Experts of a small language model.
Size: width 256, 33.2M parameters.
Experts: 2 picks a token, a softmax router.
Below are experts of layer 6 (counted from 0) of a mixture-of-experts language model. Rows are named router (the router's row for the expert), down (a neuron's output weights, with its number) and show model dimensions 0-255. Each number is 500 + 40 x the weight over its row's rms, rounded and kept within 0 to 999. Numbers have three digits each.
Before each expert's rows: a language model's description of what the expert responds to. This comes from a sample of Wikipedia text that the model never trained on.

# expert 11
What it handles: Pipes closing numeric table rows in sports results and election tables, plus subject pronouns and have-auxiliaries like He, she, has, had.
router:503448478540480518427562473506514554521508518504505506488440446465488440464606569506506509492491496427471508522507542489446465498495493542518450449505473492516416465513428526540499530444432540507486521545451514525503537532470479508459483459475511472512524456493467550490552493486503459495594466496447494537447502510531492473484549536535458528435434487486449546515504507516507524418535506388527526451503421492410447586538475486476541451478532524520529511482489519450549602441520473495481585560532548467513435497510448482562405442494505452459444470504538437501514515529541454569521543624504468526471495473548522542431489555447468434520526560526523466525518492495483521498523483459558459469527426531517487499492472498537534520578562469519476510542482584509577432481514519
down9:467519488525400521523527509608576489450473469475478488485465429478487525456572549444476449533444485526481498521537514411510488506541515490444457512435530536454486477513476446517500548472480472496598504487514515506423443491440465456551519516474560544499423472522507528441498491476451488517498471535532489410445497599475552496532564508492477530502528560556441494534445476485510595524531537562512441524514518495536479597460416453496423435515440497504511429566472544517453505503573502485459558486439571475538471565477490512410526505487543540508542470506460402438514535511558490499525544457454487517479559473500452496517486465523496496500437511563477556500472478504465515543464475457507523570518576508482473470490470554492509474541454436542509483481478470529515469434527479
down10:549538545503484543480598411459489573456459437550493513479549471493469444448514489539509454520478450492438501539498502471409546431482446483552548476488575536503462508546535528491525517512485489507506566482446535456504522529532534505518483503478404533550518527451482498472511519535504461492494557509443534462499575546461543492486525520542438516526538516479439430473485518499458497519479470490502451457493464535522552511496465547432504511514453622497464460557491523607594453504451503487473530509484509516568509532569490516490464445509475425486498480407516506478510547607467528505530491468518498593508482533558567509495543485535544501490475463499472445472509510524458468558473551476451553441448520524573498466546492495578482581539547453477557434448514486451504459588515484

# expert 5
What it handles: Line breaks ending a paragraph before a heading or new paragraph, plus first tokens of paragraphs and modal or linking words like that, may, due.
router:497485475516491496543414531520495449552542486401453542568459489489483513466508583500507521464552463546478586445513499471407460540469508466503533492474435545487464513473490542478525473555398440431442510473527490449529557550464500494530466484550505482466520517465428510605510542477553519468513516475366532467466486484480490485535432500476518475517461470522473528526531463618576445526485494507444530527477438523524490502524514532457458536514490560456415484416495527543549539585553465469494475439555493481482460440509542506471521496488476511545491437494418512450488458472565543457484481475538551496486494456485519482475485462488542548463527460505488487482549517598514513533456554480541552458508539463429501461535567530513441541498474550519534515504489520453495514543422466
down3:515540526566565507500446493468496488537446477502473515458569496589497515468386464514472484530497547524508528452483516469493475549477510518499546488494437505505551392499528468483494551569471512493490448581513564494501514426531529465452542511577530498536522503537486534512494554531564545504485537428502480497590556496487491552492419478456527653474426523430484532452508430520482509508470529471501460499517549481481471486506476508478569456467541475540487496493483420495516498514503491472514527536473530518472457508522566475512478512513499523512424512432506511547475435603540576487497526607533461573487536489497502466482477451512459540569528546549506488558508501505550514581566509491478500490540582549486466566511453560531482517442552430436459528438474516545477485524444481
down4:455500503580523505513433492497493494484537509441455527478598487527496531526433585588493451576515544481467510517555505488487449482446509504517470480549414503460560503416515542527464466505501487549498457400495565530458519501429492567599485483518444519511418477566490465562510485474489457532498501521521496403559556485513477510563569488544451483433475444521467605461521431537541559512486508472540519557499459513491507492486475476473509555550541474485541503445481530499563455453495524526602465503508431574498493531494494546538523517427448511416504478508454581465542567501515423538474443442515478497528487565552520499491513523469434467557515485464436504507519442514517484537463478496464548509490475499427546507493542471536476506521504516557510578469450494478478523501506499

# expert 10
What it handles: Section heading markers ==, ===, line breaks and bullets in infoboxes, and decimal pieces of coordinates, e.g. 61'.3'8667°N, Born: July.
router:568537483501457492541520500530519543471492557508576470516533495449497485558497508551552514501582503490475503450524510501522477430516497445444499455516537432499516522533542437490419518436588545482528543459542477533527528517442524480431463463485507492486467434464495465484467469541468492479483542515535529506509471503489510497474477587439487519554531546475440537565451508460507561475455505437543545628545458519519478465496510496522481557525503508489472548546426482558464532520434498524487462464461526461435451528512481477498507524497575520554523500481567577558407525503507518488518585483453492377540572550475550458426445531522472483473510492468477585499534509534443503523531485501464575424588483494536518581554498511499449473576503520556539501473488493578494534452470517
down9:526488459466481524565451508512497495519527508491505504555495517476542520450529455498554475481501468473466497480493524355511539477460499506513537517501528491424456432420509413545506558525494432485475481484472562469498422521383433522553542450497503462523479436465471486467545515536466534499501520527582524466522533498474505486506433464478525428536486601455500453449460460452430477492525536471481514493482528538548415461552464528499425501469437538517523470455472436485465459532451542460500451503493520549474519484582527531464509473497497552565453453442506492591477447501499494435525509615545473575509481534538508543506512528517519524473444550483543557427560492535517480490502509449546425443418538481494462522508509562508469480525564532475509501439521516540560446493481554
down10:534534546483545523477464546479490540555545488525486484486442516560465493493518525508547471472503493458605493505543467492505398536464522534537556479531505451409525407514439522493503503575503543442513590493469508472528461509547501539452525526499573527523528530459487506530502549478532502493509464447467528475517562464541549520481504435450432504464510535566578424504492547507441481481471488527434469506492455557556548580557459535503522478443556532521544473529483490508472508472462515472528474582502434503514495494537516543501452458448509506546518511543496503474475473493571500498420491485583434535460442498402407443443522504511521508461488453439428421468472551488476481476499452510572523539536565493454510491510512479507506499477507517503524449423544554503490491383505606

# expert 8
What it handles: Inner and final syllables of foreign personal and place names, such as Ber'nd', Ge'ert', I'gar'ashi, often after a capital initial.
router:480523516520494516547557476555430506480519514509472569492513508613512570487405406524490484494436483472497483515523543530470537527544462463557523520488563536519490534526435496516509466524488545522487548515469475541568507474481515515449489548468471514536544507552564517441561567460541496489447502514496500490524590533461514502528503540489502500555480523565531597585469476578490518489555420590519503501503547566538544567545546512485540588481517494582499471597523504563528488414496483471501492475462482497515549472535578508544516582508516457530463531539505476553485511537523515456505470487551508507539490567525463545455504506553424480502479452477466408574522561496514514491489449507499432540561457494571534479476497449531449484459506473487541483555432575513528509570462508
down1:511487550545470525552494485497545496464537510456527475490497446599503500506549438451548549522480527546483478498543556459576496461516576457474482516501595493433536504469474577484559473550518557531489558491463481472519556610476502501554522544429570540455520468522566570504467451475549473485500437454555478560466523444601499457527499432484459471460503520448504535522479491492489495449434510523549454548466479496441494472493491566541430543456525528525541567491471508490497416507473525514478506443468482515545589561542469531437562525494458498423516426593524508486502527459502427481555507517474511546496571523497478466468501478492465495475519510530537484549541598508538473484494440481456546494446458532442505501574403452494527494464531475507463509508468438526480501514474539
down2:512473443542531534548489529583530480463501434506481526491539452544512443543398567482473460513466513484436536520554506522478485434482463539533526549480478519421480526531500524446483572439523459454407564518494511530491518569488492492453485524478566411509518458531526491473533479553499467486528638460519504477480568468558515516548554507467512481505577409538549512465533541499523484582499461489512510442550499532469541439480536520578517474465485438490551471575554465486525461483511518492420571439548545519471490476424533544502572451477503513508471499468497475479525518479520417573474519479523514514455523451563449486571501473464474474546532490471511484476536479517565577512538461528467521488461452526490483473465487497467475581481484516511406488444474524509554487419517558

# expert 1
What it handles: Articles, possessive pronouns and 's that open noun phrases in running prose, plus the modifier after them, e.g. the, his, 's, Canadian.
router:515449510475545514516513512507503515491491575518431479399516496507507555597571571468564518569496516535520508462444516522556559435499556481479490504443486532503469422491552460578537541511510433526522527500543480437517472480522449475542526511490504418514481536501453478457476453524553514535536505509490525584476545532609513530502433457546515502504539462514511459488464465556574601519483505610499514471520505493512470464481543476527495542467462449536529528496500434500496479487469492464504485523507495479524530457587474486485537497434564439466531465456491380522498460477491527498443531563522432440482546539452423446528516476480551512585565494523527466396496549499524513425478492509441496466462502520431533425481458513479518496523484456509514531457565503500483417541512533
down3:445486469512475484511521550477432473543501505510562530485522511527524547494330562531566538462528496479529469446539505502493604494529535493525446529509489408535505521478547505486438539480490485521480494537494526532509484470516458497503512465474504523440519540509421538541478515445431504482454469573472515535468460526482458498457423473523489535500475507552544533508461446581465419550444539510494466505407507558520587494438501470498511526442527458509609491435496512485457508527483491482498517558394548472509501545445485492473496524502503632457453447474511581497501489428480511462582497467500456426537523530473480466518457538496469561456493488513511453545507464469433506486481501510497502524572568498548507528554523582521532475506475509434511547540493477401485488497475533
down4:552506540421512469524546525501522549470465409484485525474479474489486515571607420480499531474487543529531512495546455421523506439450499544472444470505492505432488430556609567475463478459425539458521478499541523547489495448458451510497440575470495491439518541482528568535478529423437521522441510487515511471501420548549500485454453458544401459494541510543461481532524545468497520449499544469481451461588548510509448453473512517516445500465531460487474593460482496534509513442469613474434508474482486468559429478516500427473499509470494520539547486470505468570511487491416525488497505526565516567519527486441583517474478526535530498464536509480513525486422467489519455495533544536410522574496529495537499445491499529494506493512540550528536494495492465430484493437473526

# expert 9
What it handles: Hyphens joining compounds like Tampa-Orlando, equals signs and pipes, and capitalized first pieces of proper names such as V(ila), Glen(more), Peacock.
router:465526463472584503486512547618467544513464502547612504545522493433535481516504390470522530533500468391536432492476505487523511546426486504535470509472536470502490458473539484463527513492485578491484473473501608516511481540475510515461504458567517480478471477483538507554521483504437501462473494486533512544502513468488456472521529428544487535503503496496516477518558475451551516512544496422513438481548473446487545568471506517571496444534457518411396511576448507478531476477591397427510531489469530507537453496544526478514467475476480578449491524449555532508558490580470446567463444528484529512482533457451483503505534397479545521465513601495477509480419533437482544518499516472503482439523488519478523453502467518532525458495461464507517518463540455500413484502541471
down17:508415470475429501510506581447563567497500478494489488484464485510472490485467540482543503477465539441559543486512456474498549540464531482507477443527413367551543512531513527476489516480504572545542489457564484439515479515474539478457519468473543496507500538515505478505555559497516488485473461445498459606585586461449547503495511577550529530468476512572492428557569506492506465515591508442392521452469449503527480442502511515511507506506512545465457486497526582505516488484520520494506549510512470479461476470516561491491472567499515474566465450500524450499567547482567429478514442440431477485445472393530502492545468521484484537496552573456485533531508436509443506526534469466469506478463560507477445536493509511548512568496454547513552545498540537532455430522481590
down18:499489431498572483554546524506484505528455539517488413492491469468526495482469505525527493575512519512515513475470553466492514518460555526564544530501462492421499536461545554528550500422550495515528466446431417474519390552524485460510475452523487551531496516552498607516505472509520463566531486450472518470531468450485520535525484564497492477508490531531543548429538536529541530547518449464595448544546522516502544418462516548525496542534402487490414504583455489468548525533432504462492397490488516512473552504569470468436469516549402509476523448562427461443460507472490468420485471539517477469491453516441489489483485449465528552563519480448548525438454497461504530493479474466547473471512541546468533524467548457427481531506470500472514504527466555477498447466582473

# expert 6
What it handles: Final pieces of foreign names and words, such as Exp'o', FF'SA', Concurr'ence', plus York and City after New, and won.
router:501475538528502498513560500449553445496448473526557507464467509507581477485375401489482494503467491465492513483498548516538474461472509576536531490533455456496590512506508471443519536478486598462518504456512500517505501506490474513479536527477541495498520535517585532513480438516476521500512490456515481506597509535484520494473471447464453524492463451486507472554469486459489465429505527511547510552480533491481510521536431502484513519392546519513479466546519464474502470476543547541434481461527560497625474462501492480534497465424438575518500494571469437491561503527532557484557536463488445498470436487490501462526482523476513420514460429516601522500457526466504558486515399433508494506521534547585516496602543490489521484411511503520431445459534483505577405444519547
down1:546423518588460540487460541515451480552471559451463472522466449491498511481558480487539434501496504455536511559545519492506515524512560514511498465520527526468521449554507452558566534503489477482521467539477452529491531509495432514486504524457496540535521422537534532447503548467472486507512535518470506570503510580537496485504507430475508483452490512448478581492520521512511489414495493538508432456499575570594462643556454470543475572506497500492508430586423541548443476518557489488479455530585478473491525470528485538535498416497498470531469582450533439494466499431502483525583457496480535488481505555486524438512535431472520513559521471623519468466503584484573492476528475458488531559508496480521539565468534476485565479501494458494480510446541436529488549457534495
down2:468473514570563507517463458504515510540464496458497495556525529476485452524479594518581523409485426496470535490465443551573458462449476524489556535495458480541521442556438434536402599480569448471437499506452506493505570576477486442464555473512508527508543522520484475512540462551443464535450458510590574493476530519529503502429485516460530518509482522467549557484557527501473471518462457531563508444518470491481480491479471494570480449491531503508427485460502463468500486519495556521409489515510482498486547541470446480493426454559454523498465459450534592556502497565516488474551503460497468468496496496492521486594489501505470495578540461467513508480436493442530476515629511468520502534436542551461539512507507567543498528475494542504567583481486528446491520459447529

# expert 0
What it handles: Digits and number words inside figures, dates, scores and tables, plus units and counted nouns such as 2.6'9', million, three, television.
router:474504534515493551505432538474460438501529423446496559443562478462500493488402444484472515519545508530460534451432511504528412472491499522479482586494543523465537484497531543503526499451536563549513476498508534493557497391503516525563512502480577504473462494512509495483426562512520453485551506549474430462499473497498446444514480456486502573454506566472532534469486482504558555560534472467548446508500505466452561492607501546543535524480521482501532545544507522527465460552489461522508473500486546464422528561454509475443529493452505542527551448544605554481497523506442513459427524447460512571543429445490446491473501532456541450519442506489503458473482514511506398522543505543537468584528510512464537415517486468507407484497465473526481465533478504512481511425561588
down0:484490489463428433506635536455508491490477465541450505535469536499500511490515405430514473493511438568423546561510525541487474560526484487462420495492513491483549482500476476460470507531501452536469498445449460542490534485534539534460512475518555518506488583525574524498523427515482574542499542485552537560517493499467475497481474565449476476549482536536427538535541569503415477450486496510509522542631451519480529514483576517527521515500540472466477432535465494491495549513464535534492590555459457503536499453523448521528537512510504470479528506488536407495556500421416574517523435527472549482518543465497555444516464501482430456478572531511522578580433496515487505494501520527525474450500534480547547502517504383488519527482480437470465488457523529479480504480416514
down1:492515584508540515492488475545489479586406541529439521476492451484494563492425537497579499483566457563524452511460527475577420581513541533518526535523451510475496504584432517457545515476444484538500515559508550538568472463522469524490534495520411456552542460463531522512465505555441482491543554490487475510531592510501478535534474495494485559481458571522536580467520452498506428574492504439591527477506493366517512497554481433487519487566564437535504591510405507457495430477501511444510507525545552480457499517486554488504487498481512525510534517528485512462526493450511537484516453529548534488473490504411511524390499501553548486562533498517478426551500522508502495529510502512475526513538497511532504477422413470509487536494524498496467593523544503501495524459508469